config = dict(
    num_hidden_layers=14,
    hidden_size=96,
    n_experts=8,
    experts_per_token=1,
    d_expert=48,
    d_shared_expert=64,
    hidden_act='swiglu',
    moe_layers=[0, 1, 2, 3, 4, 5, 6, 7, 8, 9, 10, 11, 12, 13],
    router_score='sigmoid',
    normalize_top_k=False,
    routed_scale=1.0,
    balance_loss=0.0105,
    balance_bias=False,
    scale_expert_input=True,
    init_std_router=0.00982,
    lr_router=0.00103,
    vocab_size=16384,
    norm='rmsnorm',
    norm_eps=1e-07,
    tie_word_embeddings=False,
    optimizer='adam_variant',
    learning_rate=0.00195,
    beta1=0.95,
    beta2=0.99,
    max_grad_norm=2.0,
    batch_tokens=[32768, 65536],
    max_seq_len=1024,
    train_tokens=603100000,
    max_steps=12664,
    dataset='wikipedia_en',
)
Below are experts of layer 2 (counted from 0) of a mixture-of-experts language model. Rows are named router (the router's row for the expert), gate (a neuron's input weights, with its number), up (a neuron's input weights, with its number) and show model dimensions 0-95. Each number is 50 + 10 x the weight over its row's rms, rounded and kept within 0 to 99.
Before each expert's rows: "mostly gets" lists some tokens that are sent to it at least half of the time. This comes from a sample of Wikipedia text that the model never trained on.

# expert 4
mostly gets: " European", " International", "ational", " World", "ological", " Party"
router:54 50 39 60 50 69 45 26 70 31 49 45 68 47 48 47 54 47 41 52 45 56 43 48 30 60 34 46 45 54 40 48 48 44 56 54 42 58 59 37 63 45 49 51 47 58 55 53 46 57 60 48 54 47 40 57 64 53 39 48 42 50 58 45 38 59 39 52 34 37 46 73 51 43 48 68 34 69 33 49 72 45 32 49 43 51 43 55 53 56 68 49 66 61 62 63
gate15:52 33 37 49 43 48 63 38 52 45 54 49 49 42 31 66 59 58 69 58 44 56 32 52 43 46 40 35 50 46 72 60 54 51 69 57 49 47 49 54 67 53 36 35 62 67 55 53 54 43 63 44 44 49 34 57 68 34 49 55 51 35 64 43 56 49 59 33 32 54 49 60 49 51 63 57 49 43 71 33 57 56 52 54 44 61 48 59 64 52 48 53 58 66 49 51
up15:43 60 54 40 50 43 53 31 74 41 53 53 50 58 39 49 49 42 43 55 46 59 70 63 57 36 45 41 43 51 52 43 58 46 52 58 40 36 43 62 60 29 54 55 57 53 55 50 44 46 47 51 50 58 48 57 48 29 79 58 50 47 52 67 59 61 65 62 42 49 48 59 50 75 45 62 59 44 59 41 61 44 33 72 44 62 55 44 62 42 56 46 46 52 60 36

# expert 6
mostly gets: "| ", "–", " | ", ", ", ": ", "; "
router:62 46 40 44 47 53 61 49 58 41 45 61 39 32 37 43 60 66 47 58 50 60 58 44 57 35 59 65 57 61 40 68 51 58 41 43 52 41 51 39 58 44 46 58 51 40 57 41 35 47 46 48 52 61 52 59 44 40 42 43 57 50 34 32 46 50 30 39 18 59 48 47 48 31 43 54 48 60 57 47 59 62 30 50 49 54 36 56 32 47 59 29 54 37 41 51
gate45:57 31 45 53 60 47 70 53 76 27 55 53 53 37 53 47 60 58 49 45 38 47 39 53 40 57 53 37 45 60 48 69 30 51 51 43 40 34 76 57 67 54 42 64 50 45 50 51 55 43 62 73 39 52 51 60 57 42 51 44 60 33 45 51 57 53 53 49 43 52 59 66 50 46 55 53 56 66 49 59 62 39 72 52 50 40 39 42 49 51 62 49 53 37 54 57
up45:49 41 69 49 41 49 46 62 64 45 60 37 54 52 55 56 48 47 53 61 46 22 48 57 45 47 40 51 36 58 46 51 42 56 64 48 41 50 43 37 58 47 51 55 72 55 79 52 61 39 62 55 46 54 60 42 36 59 44 54 70 46 62 42 60 48 45 40 51 42 49 57 54 44 60 26 47 62 62 61 66 51 66 51 58 54 46 67 34 54 53 38 64 31 51 54

# expert 0
mostly gets: " time", " show", " support", " began", " years", " part"
router:69 45 50 44 44 62 76 54 53 47 69 67 44 55 54 48 49 59 55 56 48 59 54 47 38 34 43 58 41 42 67 43 32 46 43 62 43 35 46 51 49 55 37 40 51 43 43 54 36 68 40 41 63 55 65 48 46 65 33 69 63 50 36 44 50 43 45 42 53 43 27 43 41 63 55 45 50 49 41 46 46 45 48 46 53 52 35 51 33 31 34 39 46 41 61 56
gate15:59 47 47 63 55 61 52 63 52 46 32 53 56 48 39 35 33 57 56 58 52 48 34 51 36 45 42 35 52 51 59 49 50 56 29 52 50 39 37 36 63 35 43 48 61 54 60 38 59 54 66 53 32 48 48 58 50 56 40 62 65 32 39 42 55 65 47 46 33 40 50 65 53 42 67 51 42 61 62 65 44 56 58 44 33 53 35 58 64 43 43 37 55 37 34 51
up15:59 72 57 41 33 53 59 49 48 45 42 57 52 58 56 36 60 59 49 36 34 54 51 33 61 56 48 45 68 50 39 54 45 43 58 38 34 41 57 62 26 57 50 54 32 34 46 51 64 57 65 48 61 51 47 50 44 49 71 48 33 50 43 50 55 59 60 58 38 60 57 57 49 46 64 40 64 49 46 61 36 56 54 57 52 54 57 60 42 45 60 59 41 59 67 73

# expert 7
mostly gets: " pl", "- L", " Bl", "- D", " (B", " Pl"
router:72 44 31 64 43 48 57 46 46 32 70 59 37 52 56 52 58 54 62 51 51 46 38 53 54 33 49 63 46 70 71 62 42 39 50 49 56 43 42 58 50 43 58 40 27 53 45 60 52 46 54 53 60 42 41 57 29 40 39 44 52 43 52 47 57 73 55 35 35 50 35 60 53 33 59 36 62 52 64 53 61 49 56 64 57 48 49 57 57 43 49 54 66 39 53 52
gate30:53 42 54 32 49 38 46 38 62 52 69 55 57 32 43 38 54 67 52 67 59 58 38 56 53 40 48 78 56 47 55 47 50 54 47 37 47 49 38 61 48 47 60 47 44 49 56 35 32 57 64 51 51 60 56 53 42 25 46 35 33 58 54 39 42 45 45 24 57 49 46 59 61 37 76 45 62 49 47 48 40 38 53 66 57 47 46 53 55 58 47 45 54 52 48 56
up30:27 42 52 65 42 62 44 51 44 48 29 36 62 54 58 55 35 39 43 32 45 34 46 44 57 53 49 34 50 58 36 51 61 76 45 56 50 48 50 37 53 59 40 42 41 57 43 66 54 47 42 47 47 60 59 52 58 63 56 39 55 31 43 54 39 50 55 43 45 48 76 51 43 43 50 55 37 53 44 54 58 31 47 42 35 54 58 60 51 59 59 62 55 50 73 61